Experts of a small language model.
Size: 12 layers, width 384, vocabulary 16384, 49.4M parameters.
Experts: 24 experts in each of 11 layers, 96 SwiGLU neurons an expert, 2 picks a token, a softmax router, a shared expert of 128 neurons.
Training: a variant of Muon for the experts, 532M tokens, 4056 steps.
Below are experts of layer 4 (counted from 0) of a mixture-of-experts language model. Rows are named router (the router's row for the expert), gate (a neuron's input weights, with its number), up (a neuron's input weights, with its number), down (a neuron's output weights, with its number) and show model dimensions 192-287. Each number is 200 + 40 x the weight over its row's rms, rounded and kept within 0 to 999.
Before each expert's rows: "gets" lists some tokens that make up at least twice as much of what it gets as of all text; "comes after" lists some tokens at least twice as common just before its tokens as in all text. This comes from a sample of Wikipedia text that the model never trained on. Tokens count by the router's weight.

# expert 16
gets: "| ", ".", "- ", "200", "==", "199"
comes after: "\n", "| ", "(", " ", ": ", "."
router,181,264,132,148,162,168,183,190,167,214,208,229,115,191,121,252,178,251,232,171,181,174,159,133,147,142,166,174,203,228,154,186,199,244,200,194,129,192,192,155,138,278,259,160,205,208,218,127,215,124,209,140,241,190,195,168,233,209,172,215,232,197,258,220,220,155,244,221,217,245,232,272,210,192,136,209,249,224,183,179,198,186,141,148,152,264,130,217,183,192,199,144,169,232,198,215
gate10,199,220,185,219,200,163,251,322,178,215,168,192,172,163,189,205,167,145,159,162,151,156,113,219,179,244,146,207,107,235,155,219,191,293,195,228,177,237,225,234,161,243,169,243,205,219,208,166,228,167,140,230,217,202,210,176,251,218,161,185,238,180,184,179,184,148,162,189,214,232,207,221,110,168,166,208,171,159,258,256,185,208,129,245,189,172,269,157,227,236,237,143,147,111,171,182
up10,202,266,248,201,222,169,178,159,222,163,202,250,213,182,239,210,162,215,217,147,253,216,135,211,156,168,262,185,149,207,182,147,160,152,203,143,210,196,258,196,188,211,217,175,173,230,176,188,204,217,208,118,213,219,242,225,207,235,186,106,178,224,203,263,200,211,245,164,233,203,319,203,181,239,135,257,184,201,181,243,221,219,182,263,302,193,207,230,208,223,150,196,204,242,245,180
down10,161,215,173,177,186,204,205,190,161,191,195,167,206,211,237,202,193,214,178,209,192,164,187,141,233,190,271,218,142,195,172,205,175,91,183,150,235,205,153,224,220,265,179,165,280,183,223,166,160,202,145,297,209,204,180,222,203,220,194,234,184,226,201,128,213,218,271,149,192,235,177,204,187,222,181,204,192,270,123,200,183,229,179,155,121,175,243,258,234,202,135,133,234,166,226,135
gate11,225,247,243,174,175,181,269,212,175,176,154,225,244,217,108,170,346,204,156,188,222,177,221,220,172,106,189,235,217,213,203,205,151,154,227,212,265,130,227,199,244,208,138,200,198,150,192,239,204,179,188,206,225,163,157,163,119,213,167,243,177,213,184,176,119,262,231,216,182,263,188,160,203,177,260,190,225,249,186,197,164,179,240,183,242,218,170,194,174,161,228,230,194,167,206,190
up11,218,176,165,192,175,249,250,199,183,142,181,212,113,144,232,234,222,229,149,252,189,169,206,214,177,183,239,144,206,196,145,156,217,161,201,180,281,107,213,203,212,206,204,155,152,194,165,190,147,168,225,150,122,183,210,157,245,251,201,218,188,174,174,215,188,196,208,176,223,128,209,200,264,237,246,168,278,233,169,214,215,123,199,194,277,291,241,192,210,218,241,204,183,146,195,212
down11,268,258,170,185,106,225,175,181,230,176,209,199,186,146,291,242,222,168,197,230,257,209,179,125,253,146,166,203,241,221,236,238,290,197,101,280,178,201,199,193,219,135,164,242,223,198,260,189,199,184,170,243,199,220,213,286,241,284,163,203,172,267,214,193,124,227,222,167,106,209,206,156,214,179,222,215,121,236,232,156,241,189,224,231,185,166,170,220,85,208,202,195,215,233,179,209
gate12,138,283,132,195,239,173,163,166,172,183,163,100,132,151,162,185,249,225,205,221,262,148,180,248,119,126,119,224,145,225,155,228,213,195,221,184,140,223,169,185,156,209,225,256,188,240,161,123,224,215,188,207,243,172,224,257,215,234,216,226,223,146,229,205,172,167,271,178,228,170,184,223,190,221,259,183,249,200,200,258,152,298,229,219,235,189,190,210,190,176,154,175,137,223,188,236
up12,178,198,220,208,270,223,177,168,219,219,213,207,217,188,185,211,216,208,178,215,163,125,170,158,137,200,251,216,239,175,171,182,202,152,210,186,150,214,170,240,187,223,311,167,213,175,248,209,155,118,200,118,171,188,243,216,183,246,179,198,215,180,198,220,173,233,226,157,195,256,191,184,189,212,259,159,207,235,218,248,198,185,219,166,291,214,205,252,192,155,183,115,166,200,147,188
down12,207,261,179,200,165,165,174,208,211,161,196,175,200,233,229,182,247,103,255,205,187,166,205,166,215,253,180,179,150,232,198,226,268,157,177,210,175,195,222,150,169,227,208,226,227,179,129,149,197,229,244,196,246,205,160,216,142,185,185,251,151,261,282,162,217,171,210,235,221,247,149,178,219,206,167,170,241,171,209,239,189,281,281,191,183,203,136,180,169,231,220,217,138,205,220,279
gate13,172,181,185,177,203,150,188,249,192,270,269,212,218,204,185,185,248,247,222,245,271,205,188,253,204,192,182,186,287,240,200,163,195,204,149,202,217,250,275,224,162,204,185,223,206,169,166,186,108,158,164,202,213,148,253,171,196,205,178,201,100,186,165,168,183,166,219,189,253,120,188,170,280,188,192,186,196,106,282,184,199,195,172,168,141,233,198,183,144,211,175,153,245,138,183,167
up13,154,213,184,282,224,234,180,220,205,223,167,203,202,228,200,133,223,221,189,237,132,181,216,236,207,148,176,241,261,162,189,135,156,98,254,171,170,289,221,182,195,168,232,192,224,158,178,241,170,229,170,194,177,158,192,247,149,198,207,232,132,172,166,216,236,205,134,172,290,170,133,186,270,239,184,209,217,170,193,285,212,166,258,191,156,171,203,222,135,276,197,196,130,144,180,138
down13,216,199,178,202,146,192,203,245,196,226,249,207,257,140,203,163,267,239,254,210,226,240,207,266,213,212,174,134,222,174,188,216,187,231,202,248,180,274,140,216,145,196,181,226,242,184,219,227,259,250,236,196,253,119,224,254,151,150,117,217,165,197,162,263,131,163,164,179,180,243,181,144,213,225,263,196,270,204,172,296,182,236,202,235,282,162,207,119,180,116,243,176,198,200,172,166
gate14,165,189,230,213,210,105,183,243,169,183,249,211,181,197,235,272,209,136,230,165,242,171,178,227,250,268,227,217,192,116,251,123,225,192,194,210,168,192,218,228,190,168,260,148,128,171,157,213,188,216,210,209,236,213,210,136,188,195,151,330,136,201,185,117,237,200,200,126,276,193,258,191,223,234,243,155,220,199,132,205,151,140,235,145,157,177,165,162,244,172,179,175,244,171,218,217
up14,192,224,191,179,168,211,156,326,150,195,293,231,259,195,264,217,210,150,237,182,251,184,139,191,249,231,223,218,156,235,204,249,248,206,188,185,212,225,223,233,194,154,182,143,180,165,228,204,158,195,217,160,177,202,178,178,216,180,165,222,154,227,167,208,158,140,243,193,160,145,142,136,149,192,179,176,262,183,219,259,151,143,254,208,169,175,239,254,245,223,156,145,269,183,184,238
down14,138,192,179,155,165,243,212,173,234,238,269,221,142,191,129,224,312,251,206,129,195,154,174,220,179,182,250,255,198,187,182,220,167,109,195,253,206,232,213,181,244,236,235,182,218,176,182,175,153,234,149,150,310,182,203,234,202,185,180,208,215,211,252,187,145,228,182,197,203,178,174,170,191,192,211,198,198,237,196,240,184,171,170,186,181,201,248,153,211,229,185,143,273,182,230,197
gate15,175,184,232,246,244,224,220,264,155,194,181,269,168,262,114,246,175,186,229,212,211,135,184,138,264,272,119,208,229,195,156,244,173,161,197,187,265,146,172,230,263,203,256,288,191,152,197,210,164,163,236,172,216,215,239,198,276,226,161,212,152,223,172,192,215,193,131,254,224,215,196,220,193,116,126,228,241,245,234,202,201,101,199,180,210,204,186,189,249,173,223,168,176,230,209,195
up15,136,143,146,169,270,194,175,175,218,175,161,232,244,148,246,157,150,162,212,180,183,138,155,175,211,197,141,204,176,242,227,183,165,201,162,175,169,179,194,222,221,301,220,168,204,201,201,166,233,87,156,210,151,198,154,165,173,245,148,204,184,158,233,252,206,218,165,237,188,207,271,208,229,253,174,226,195,208,186,219,260,131,177,216,252,180,203,184,211,120,153,254,101,159,178,194
down15,176,230,224,167,143,149,204,193,180,251,257,165,166,220,169,176,221,148,272,201,228,190,172,172,161,148,190,201,218,124,241,169,230,180,204,249,221,225,146,196,178,169,192,174,190,324,176,167,193,227,179,120,158,219,199,184,157,133,200,147,189,239,230,140,193,130,200,226,179,172,196,173,218,210,191,243,246,227,191,277,241,228,213,209,151,253,202,291,194,183,219,168,132,242,224,169
gate16,213,242,208,178,231,167,208,211,185,215,239,263,216,221,244,236,198,123,171,179,159,233,189,262,205,218,201,154,215,289,180,138,226,233,254,205,144,218,286,251,207,217,200,149,250,143,231,181,199,184,150,222,246,184,233,216,198,237,148,223,184,168,272,109,256,232,236,161,194,166,233,222,235,202,131,173,177,168,176,193,173,209,174,142,242,213,180,213,222,172,190,199,236,201,162,153
up16,181,206,167,254,230,182,202,251,231,163,165,165,213,87,203,166,214,220,178,198,209,183,188,250,196,165,201,214,243,126,155,211,187,116,195,222,211,266,172,153,188,172,190,247,212,185,257,197,169,188,219,195,101,243,161,281,185,189,209,182,162,171,130,208,225,194,195,184,162,161,260,195,180,182,255,183,171,223,180,212,142,270,243,182,153,218,188,194,109,234,255,146,154,201,241,249
down16,207,215,167,193,138,180,223,183,173,230,239,166,138,147,256,186,309,252,258,160,251,170,176,195,160,167,241,179,227,249,274,221,213,173,213,200,193,147,293,163,187,163,244,256,197,225,229,182,187,161,234,196,220,129,223,275,306,112,171,210,214,173,200,207,196,206,168,254,249,184,125,250,202,208,214,246,182,229,258,169,222,157,206,222,194,194,193,218,193,138,232,167,139,212,197,143
gate17,218,140,170,162,215,174,232,237,143,221,195,141,235,189,207,160,176,189,280,188,228,204,224,196,177,173,197,156,207,191,154,217,181,179,216,236,168,223,187,203,133,203,225,247,196,174,277,208,207,178,238,195,168,147,165,138,240,188,214,283,182,217,261,193,155,220,224,220,173,139,120,222,202,215,144,262,165,142,199,198,145,238,134,171,223,198,140,151,234,186,235,171,184,274,217,198
up17,243,250,181,262,232,217,243,224,203,145,163,140,150,168,231,228,291,241,219,131,215,239,185,187,225,125,154,201,172,211,170,217,151,165,152,150,236,222,138,169,256,200,218,231,209,154,276,177,236,146,169,107,229,256,177,223,177,184,179,217,205,214,199,189,200,216,185,234,174,86,158,212,274,154,182,226,192,110,170,192,147,169,146,153,235,201,245,147,183,152,167,148,256,218,214,187
down17,157,266,187,231,229,253,213,223,173,251,165,222,196,207,199,188,175,187,202,214,225,192,191,237,259,183,168,136,187,201,227,168,202,241,159,267,313,178,157,207,216,144,172,208,229,143,156,194,241,192,145,97,315,113,249,233,188,163,124,207,232,63,177,254,167,187,225,225,217,239,133,215,204,239,152,244,145,193,227,235,209,237,184,200,244,203,144,189,209,218,183,230,191,213,151,217
gate18,210,233,223,199,216,156,214,256,203,192,207,188,231,125,256,226,240,190,247,172,224,212,216,183,168,185,153,179,172,253,201,166,144,170,237,230,202,239,224,182,131,164,143,232,187,291,131,225,156,203,236,223,184,143,195,245,200,159,173,207,207,203,244,172,143,127,227,107,183,228,237,180,245,170,181,250,181,265,193,252,244,246,158,181,156,285,211,254,179,136,192,206,146,199,184,188
up18,169,241,162,223,162,218,153,219,246,168,172,175,239,187,116,238,243,174,137,202,215,213,154,146,146,135,224,127,158,176,182,202,203,192,224,175,197,251,202,163,160,131,183,157,227,192,133,175,190,144,215,140,213,257,187,200,225,213,278,224,182,171,172,229,216,241,207,279,235,150,289,184,214,244,247,153,193,163,198,157,144,214,210,194,171,170,283,219,191,255,253,196,225,178,250,203
down18,187,266,168,203,119,224,200,275,215,199,169,171,209,266,185,203,205,166,179,247,247,196,232,171,139,196,190,176,131,246,180,156,316,173,128,181,96,124,157,281,211,217,262,124,239,215,273,193,189,231,224,193,206,213,237,203,175,192,213,158,205,144,206,254,202,241,161,171,178,236,265,167,169,209,248,234,223,209,211,180,179,138,190,225,179,181,153,229,277,237,299,213,138,227,175,249
gate19,203,217,281,239,250,167,217,250,243,172,282,196,122,211,196,236,208,217,178,239,216,171,189,179,229,251,213,162,230,236,165,235,194,221,232,211,201,184,237,187,187,183,210,213,187,178,221,143,176,171,239,150,219,172,244,235,189,151,212,145,227,166,290,233,267,220,195,206,183,190,216,126,174,161,138,286,144,245,203,151,295,145,187,218,234,236,170,234,184,194,238,205,175,255,170,186
up19,173,204,139,257,215,180,79,157,250,174,153,125,172,172,168,189,181,229,251,224,181,247,153,220,166,191,149,148,255,205,194,204,247,208,267,210,216,167,172,193,151,157,233,211,190,148,225,257,200,254,210,184,159,197,208,237,192,165,226,156,240,146,174,191,195,191,215,94,221,117,247,288,137,197,205,163,176,159,168,214,238,207,197,216,164,180,197,182,245,235,213,235,180,230,209,140
down19,213,151,180,236,232,152,121,151,131,117,208,159,238,237,255,199,163,170,221,230,207,261,165,180,236,196,191,244,198,197,226,225,134,189,210,204,76,219,149,205,218,151,136,137,222,185,150,178,178,122,230,230,124,157,181,230,210,231,144,232,150,174,197,201,274,112,198,178,229,170,151,156,221,199,232,172,229,249,181,179,178,189,209,189,124,165,163,171,236,238,206,137,224,181,160,207
gate20,191,232,234,180,323,233,227,186,220,194,205,198,141,132,192,230,134,192,224,155,109,174,200,167,201,162,198,195,189,212,204,211,139,249,191,200,202,229,161,170,134,189,197,194,211,212,181,191,198,194,220,221,228,165,238,151,248,184,233,144,235,213,188,261,175,225,157,291,259,275,148,187,191,208,205,186,213,226,198,186,148,154,150,191,203,172,143,191,137,227,118,185,187,279,280,167
up20,184,147,229,148,220,237,283,208,203,202,231,208,184,205,167,229,93,245,150,116,193,228,262,299,202,244,176,192,199,240,175,181,192,157,176,209,183,229,199,217,165,130,197,229,142,218,222,226,201,261,200,138,201,200,215,199,145,154,205,231,250,130,172,220,248,210,186,213,229,171,225,189,163,178,190,168,198,221,121,239,204,167,154,208,239,168,145,233,214,168,291,213,177,189,158,211
down20,209,245,174,193,140,254,253,141,200,185,184,226,197,252,146,259,173,184,224,200,206,203,234,168,252,202,218,243,210,203,202,194,231,230,276,198,243,155,157,180,224,229,203,211,217,227,182,234,201,264,139,217,189,256,83,208,158,262,168,172,241,272,222,216,223,190,101,260,211,241,206,198,176,200,199,194,154,141,84,260,193,278,208,100,244,217,204,178,178,171,224,119,196,244,246,253
gate21,162,237,262,230,191,147,154,150,144,224,171,117,197,237,192,179,238,219,192,192,204,176,264,219,122,271,238,158,249,121,175,219,185,98,259,183,125,179,240,172,147,178,135,288,237,174,236,169,193,145,131,152,291,195,174,227,213,200,208,134,164,148,255,213,220,222,186,181,215,169,157,182,188,159,229,216,135,178,246,128,142,196,92,144,202,176,158,242,148,168,188,185,226,123,230,216
up21,209,193,132,172,217,226,206,201,225,187,209,173,245,124,102,177,189,208,229,270,209,160,164,179,199,254,262,218,234,285,254,170,224,240,170,203,215,172,135,181,164,228,271,176,242,215,187,213,169,223,206,172,176,193,210,184,126,252,194,258,235,213,176,161,177,233,237,170,172,254,174,127,199,195,212,124,265,267,133,226,231,229,291,223,128,139,172,208,181,214,272,244,175,259,215,164
down21,144,216,197,171,207,121,244,182,211,193,175,222,155,222,200,259,195,197,229,148,208,236,178,182,181,284,165,245,201,227,238,202,187,186,242,161,193,149,176,129,209,151,255,259,130,230,209,176,157,203,145,176,193,293,192,178,161,117,216,191,239,222,252,186,179,202,223,175,220,187,122,261,179,116,229,168,286,184,200,208,170,195,267,143,236,167,177,213,142,162,266,136,293,162,200,222
gate22,174,162,208,146,128,197,200,165,186,158,231,235,217,245,258,139,269,178,234,192,200,203,245,178,172,115,209,169,213,125,205,240,198,311,187,207,140,219,173,211,228,175,197,156,171,253,170,232,135,124,177,176,188,257,157,157,192,241,189,191,165,161,197,181,147,193,236,230,183,156,173,140,232,208,229,155,194,211,147,197,249,179,203,178,220,201,183,236,160,183,128,226,130,108,282,220
up22,260,271,247,240,245,186,232,289,216,241,170,122,174,147,187,162,158,172,214,186,203,144,249,205,286,286,213,244,168,216,139,263,176,209,173,266,209,138,243,161,153,213,206,168,164,213,176,189,274,258,189,205,241,239,185,208,171,184,146,217,210,208,159,216,199,183,183,183,229,242,149,253,196,165,150,217,199,188,178,182,178,203,179,237,174,205,214,191,233,166,171,211,297,189,118,236
down22,192,148,197,221,209,239,173,223,232,204,201,253,271,250,174,259,207,226,196,296,172,179,166,299,125,131,147,141,208,180,203,150,185,159,212,187,237,180,145,165,231,202,166,164,213,191,241,231,264,275,193,269,143,124,192,198,164,212,235,118,267,184,144,198,196,149,211,225,222,232,206,203,150,254,155,178,202,158,262,303,258,204,250,216,237,196,214,226,247,203,184,160,202,154,159,228
gate23,169,228,234,200,213,147,253,187,191,231,226,185,217,141,153,144,246,259,207,183,182,302,191,145,149,146,209,178,121,211,205,194,170,185,211,248,249,130,182,250,193,201,225,203,212,164,236,178,146,113,201,171,249,204,206,247,200,214,158,191,182,192,244,195,241,215,172,261,244,229,181,341,250,158,134,193,203,169,181,144,110,170,233,218,225,182,215,212,175,128,165,152,110,117,174,191
up23,212,260,186,204,237,172,149,241,199,197,187,190,200,238,238,130,276,179,228,219,158,152,177,295,163,213,163,210,212,205,246,224,162,199,237,166,208,193,139,213,162,180,231,206,196,271,149,214,180,184,236,167,273,185,209,203,193,162,128,214,291,178,198,184,217,181,151,208,114,210,272,158,218,236,251,186,240,227,239,286,187,213,156,243,187,175,217,207,187,249,197,172,140,191,182,196
down23,201,192,255,182,178,204,195,194,196,83,207,198,131,167,213,149,219,216,142,184,232,178,201,154,223,172,192,241,217,203,188,265,219,260,227,237,200,146,135,272,154,181,157,197,167,152,262,162,198,149,279,170,225,230,205,175,193,152,195,245,194,145,215,255,226,246,143,196,208,216,258,226,254,208,181,159,116,215,196,198,166,280,194,175,232,239,115,173,184,150,266,227,213,167,193,95
gate24,177,179,199,153,155,184,229,205,160,163,191,185,166,210,193,234,183,164,200,120,170,222,238,238,205,130,126,256,247,204,211,282,231,150,195,181,223,203,238,178,248,245,322,144,224,242,220,187,199,217,216,191,171,220,171,237,170,146,188,153,199,209,301,202,138,241,133,188,232,234,205,197,260,175,204,210,223,180,185,209,181,246,98,187,190,248,209,169,206,224,206,172,258,142,172,84
up24,170,250,220,207,140,84,222,216,179,236,76,172,233,190,168,192,209,207,196,230,273,239,170,252,231,144,249,223,171,214,194,167,212,126,258,133,139,204,188,172,113,278,135,181,194,161,219,157,234,156,171,215,199,207,226,247,204,146,135,241,160,155,158,189,203,194,151,142,172,174,183,220,215,226,121,214,200,198,252,199,175,189,210,187,235,222,162,216,186,185,216,172,143,165,184,233
down24,242,253,238,221,227,214,255,206,181,260,235,234,215,209,239,129,143,195,244,234,269,230,191,159,176,151,188,212,97,189,191,188,131,204,186,211,222,201,185,210,210,125,168,196,139,139,187,245,183,201,174,204,178,211,199,326,205,192,147,190,223,206,185,205,188,147,250,167,245,215,239,186,211,304,124,253,138,249,171,211,256,170,216,173,166,223,120,240,152,185,194,153,162,163,189,216
gate25,129,195,131,140,178,147,169,154,216,244,292,217,192,246,147,180,358,126,181,211,214,109,191,205,143,226,245,238,99,173,212,184,268,192,215,329,176,152,125,204,232,215,194,219,167,150,210,177,244,184,209,184,244,171,186,228,244,212,181,257,225,245,201,223,180,222,173,174,149,178,272,248,172,234,208,281,165,246,212,147,134,180,247,176,202,191,145,224,222,229,149,206,181,123,180,223
up25,181,156,207,181,153,228,231,256,234,224,203,204,248,104,188,229,90,205,268,214,144,194,203,228,199,186,272,160,179,153,233,216,184,178,165,146,156,228,178,181,209,238,208,175,156,271,206,167,198,240,254,222,170,236,154,194,137,197,160,135,237,112,204,197,167,243,211,200,242,176,138,204,187,214,177,60,263,141,188,145,186,188,106,169,173,209,221,200,204,196,234,230,165,247,204,178
down25,230,175,159,149,194,196,211,187,231,208,181,259,221,139,213,155,219,240,163,113,174,230,205,198,151,203,179,156,232,213,195,200,161,187,119,124,122,198,200,209,189,198,216,167,204,176,156,179,145,223,201,167,227,175,156,151,150,193,238,242,220,314,191,188,198,190,194,163,315,254,208,188,187,239,185,235,202,181,230,142,188,181,230,171,183,228,217,290,209,202,221,204,156,118,195,194
gate26,187,166,268,220,193,247,182,203,241,220,221,237,191,160,136,156,191,175,145,189,190,146,149,222,157,240,195,237,173,183,207,180,143,151,201,189,161,248,213,276,209,232,167,220,197,182,228,151,160,143,261,204,174,249,199,236,218,169,194,246,178,200,200,227,229,178,216,245,196,202,183,189,219,170,161,246,217,217,137,183,217,201,200,275,231,210,189,227,253,227,166,184,106,210,196,200
up26,259,149,152,214,195,150,209,218,187,172,229,183,91,179,223,225,133,198,206,187,238,243,172,171,181,243,217,203,210,268,188,206,250,253,283,200,242,201,273,112,231,249,223,231,209,178,111,239,109,218,177,186,231,155,280,199,208,228,202,202,174,163,253,194,217,228,186,181,141,225,212,177,210,280,231,241,216,169,195,217,165,151,180,206,212,174,207,201,257,211,143,203,138,155,182,196
down26,152,144,217,230,111,166,205,143,174,228,220,114,131,258,204,115,116,224,251,246,219,159,223,189,162,208,143,198,202,190,173,160,218,226,235,216,169,206,214,255,254,175,253,182,220,166,192,178,212,224,181,224,195,146,200,218,168,258,123,166,134,230,304,159,165,253,230,163,188,259,195,225,214,186,249,246,207,240,247,128,188,223,233,259,128,189,136,175,123,185,163,222,165,188,196,226
gate27,267,216,251,140,329,269,165,224,191,200,187,184,158,245,181,246,208,158,243,210,214,281,192,194,173,136,152,161,183,201,200,209,207,129,159,210,260,175,151,172,175,265,203,252,188,180,225,211,189,244,226,220,206,247,234,198,149,183,231,208,208,178,187,186,233,161,209,217,263,195,182,223,209,196,148,200,242,171,218,160,258,173,160,233,218,206,184,314,184,167,221,255,216,237,182,173
up27,120,182,206,145,106,234,268,172,177,130,131,141,164,236,259,235,155,200,181,195,220,279,275,206,225,164,302,191,208,184,212,181,268,249,210,221,252,171,204,239,195,172,152,183,137,166,212,249,181,109,207,208,174,228,185,177,184,161,176,172,173,206,226,269,205,223,223,203,232,200,210,164,217,261,253,226,140,286,227,215,246,181,197,172,243,236,197,191,205,168,188,261,218,175,174,170
down27,156,263,205,224,212,247,142,166,254,258,211,208,78,198,240,248,77,204,183,141,212,149,102,218,276,130,218,191,193,226,181,182,160,175,167,224,185,167,237,285,147,118,185,140,163,114,206,169,174,168,184,200,129,158,191,211,266,133,203,118,144,210,248,185,214,193,181,144,191,262,177,175,169,222,110,189,158,260,265,191,207,230,169,216,169,191,242,222,127,199,211,248,234,272,122,229
gate28,217,310,301,194,215,230,65,132,205,161,154,226,267,199,166,204,205,213,206,268,220,220,159,163,174,181,226,246,110,189,276,216,224,266,171,242,162,160,149,218,184,199,238,254,238,164,248,217,227,164,211,127,277,147,205,263,175,221,158,260,150,166,243,281,191,211,204,181,279,149,200,203,213,187,174,200,189,212,194,200,45,218,160,179,163,186,209,206,127,189,186,195,212,218,231,201
up28,197,121,169,187,228,222,157,262,151,149,169,222,251,159,185,180,246,157,219,225,218,206,224,187,232,221,158,188,245,189,171,185,187,282,205,167,233,172,235,197,266,172,228,202,223,249,123,189,127,219,168,145,212,181,134,187,223,224,197,122,207,188,182,163,221,203,216,212,142,220,233,248,213,212,281,231,195,191,169,215,270,218,196,183,206,173,229,180,220,181,142,127,233,210,230,189
down28,223,210,97,266,249,202,190,269,230,218,177,176,144,176,175,116,174,189,257,193,206,227,165,207,206,205,188,209,243,182,176,141,233,192,233,213,214,200,253,186,169,201,190,128,163,205,143,146,253,184,196,275,192,218,174,255,264,222,229,216,226,189,209,230,205,176,233,210,218,216,193,204,147,226,167,218,168,190,240,166,251,214,304,235,212,238,198,197,175,317,206,245,191,182,168,168
gate29,234,184,228,145,159,185,214,151,203,259,176,242,148,174,166,148,236,194,176,268,166,165,267,161,177,191,149,200,155,158,220,252,229,190,217,183,187,140,201,210,223,172,213,235,153,156,216,224,123,203,223,191,194,217,241,239,212,220,227,277,204,255,221,222,192,200,251,231,163,311,145,180,253,220,169,179,113,208,203,171,289,253,201,221,226,223,224,176,238,181,218,206,180,207,231,332
up29,203,185,239,208,245,209,187,205,184,229,237,299,152,184,197,177,283,137,233,259,229,125,134,244,148,241,266,177,230,111,160,154,212,248,95,178,222,167,183,189,223,226,195,161,216,176,262,190,173,276,107,252,165,212,124,179,263,239,180,217,140,145,227,126,189,164,166,168,185,155,196,266,162,249,93,196,212,216,210,199,168,179,155,199,198,178,147,210,262,198,132,184,195,209,204,146
down29,225,170,234,240,153,239,181,190,207,207,180,187,237,206,161,214,132,238,213,122,183,212,245,164,102,198,204,259,159,185,160,199,248,212,149,259,150,230,166,212,156,220,139,260,151,237,182,207,224,194,182,181,220,154,109,176,189,183,183,262,222,175,225,165,195,180,180,248,263,209,237,225,272,170,161,189,280,141,188,193,146,85,198,254,216,214,112,237,138,247,218,206,236,194,166,184
gate30,233,190,109,181,266,188,153,241,186,217,300,150,254,183,159,238,224,171,203,255,164,234,261,182,116,235,224,162,223,217,279,163,214,248,221,122,174,300,169,248,200,200,199,180,178,192,160,221,153,210,213,174,110,182,217,246,217,221,170,277,206,252,161,261,162,208,178,224,253,179,173,233,154,197,179,173,173,184,165,211,216,202,225,249,222,230,160,239,155,143,258,221,254,165,112,221
up30,159,90,204,227,184,179,178,191,183,212,158,151,244,248,203,222,184,190,179,132,256,221,227,194,159,220,174,195,199,132,236,143,227,223,217,235,141,235,134,236,203,200,170,169,203,240,217,185,232,167,260,217,170,192,315,201,180,162,181,246,239,177,207,244,197,145,240,209,223,118,203,239,264,197,175,133,209,250,145,143,189,171,178,203,183,238,279,215,125,171,199,185,213,173,178,228
down30,200,224,238,197,228,274,238,152,158,161,189,197,277,136,205,168,232,175,128,144,225,239,221,212,243,162,231,205,110,171,176,182,133,195,156,151,137,209,204,123,265,148,278,141,210,189,219,186,134,205,227,200,206,183,252,185,195,219,199,242,196,185,219,157,173,146,220,291,269,230,210,192,233,128,261,185,242,194,180,159,195,158,135,260,185,224,146,114,195,197,206,207,226,227,236,232
gate31,242,173,205,179,196,195,156,188,193,288,205,231,190,125,249,302,203,228,202,169,169,223,248,195,204,173,198,238,245,296,224,221,147,207,199,186,192,197,234,237,157,159,232,224,208,188,255,166,206,195,242,178,159,201,191,143,158,194,174,139,93,187,184,178,195,202,153,259,217,202,191,134,203,168,179,198,200,221,204,183,140,177,236,162,163,213,195,176,140,128,206,195,203,196,222,151
up31,192,194,227,178,245,236,247,101,215,329,172,204,319,231,164,218,209,225,201,283,218,190,191,122,158,229,203,176,208,216,211,127,174,138,203,170,251,191,166,191,236,227,151,212,224,197,142,235,177,183,156,227,176,232,131,205,213,260,245,257,200,219,183,219,193,141,163,200,106,226,214,238,190,255,223,303,176,181,180,212,157,193,166,197,244,223,201,257,186,196,177,195,311,172,233,207
down31,173,205,201,170,190,109,183,197,193,308,180,282,222,230,178,165,238,274,179,243,171,176,150,228,148,235,231,211,117,165,156,208,134,226,180,97,227,239,286,159,187,226,171,128,175,240,201,170,263,264,236,225,219,239,212,235,156,164,202,244,175,194,257,216,149,124,250,175,175,184,219,256,183,201,248,168,256,222,207,167,216,195,241,165,168,171,194,169,250,159,181,257,227,209,226,206
gate32,215,206,186,233,183,151,268,182,214,160,198,219,161,204,194,253,181,202,176,117,211,249,101,254,145,193,242,153,128,207,228,199,148,264,231,217,196,197,239,312,239,230,228,115,152,188,182,104,103,216,140,196,252,181,187,196,147,243,131,104,259,239,148,178,201,206,182,224,228,224,255,174,213,212,237,243,198,173,194,229,203,114,118,236,190,214,240,203,157,222,227,155,141,216,160,219
up32,167,185,137,262,165,163,129,241,209,234,178,264,288,228,200,245,143,176,260,235,222,240,230,258,181,219,172,239,278,168,189,245,178,115,188,225,199,211,189,165,187,241,243,249,139,281,147,269,260,284,161,234,182,239,272,261,236,192,172,134,261,188,187,215,147,222,190,221,207,249,203,226,157,215,269,219,181,184,120,210,230,188,146,215,191,187,218,200,201,153,240,191,265,197,271,183
down32,239,197,223,159,170,166,281,241,147,199,189,147,230,144,203,225,214,241,245,163,172,281,230,175,199,250,189,236,181,197,226,222,188,138,214,230,147,217,177,139,153,206,174,189,171,185,141,222,212,200,251,207,205,185,175,192,157,175,226,213,146,210,295,238,163,191,217,242,138,192,137,149,238,175,172,120,200,175,177,209,178,196,171,189,195,207,98,203,142,228,173,194,146,232,219,213
gate33,220,208,178,185,224,190,212,186,231,153,174,216,177,160,143,124,206,193,209,221,217,164,279,147,141,132,251,250,141,176,168,225,197,188,307,191,179,148,132,211,187,205,299,234,199,219,188,159,171,229,161,270,242,218,158,215,188,214,257,135,144,180,159,244,272,125,146,284,157,242,260,171,194,168,226,185,238,235,243,163,201,186,222,194,205,200,172,240,185,162,237,164,119,131,98,210
up33,280,189,200,211,202,183,267,201,198,171,195,201,201,233,86,153,180,296,238,248,279,245,317,187,157,145,176,199,232,212,216,129,224,137,220,204,195,244,198,234,191,245,291,205,242,186,154,209,188,321,197,225,264,197,222,210,203,226,213,186,210,158,167,182,237,200,157,263,210,259,244,208,166,199,237,194,257,178,253,129,140,150,152,218,137,230,203,219,123,175,243,167,110,207,129,221
down33,194,233,183,234,211,270,163,248,194,209,216,253,209,218,182,232,206,191,170,170,222,169,248,184,189,158,204,222,262,202,166,176,207,170,228,222,166,245,133,166,209,156,152,140,262,250,301,237,82,232,193,187,264,224,176,268,299,206,243,222,237,242,210,164,203,154,216,239,243,103,204,162,155,165,275,273,220,225,202,227,181,168,154,231,289,199,220,255,259,257,192,205,171,198,175,206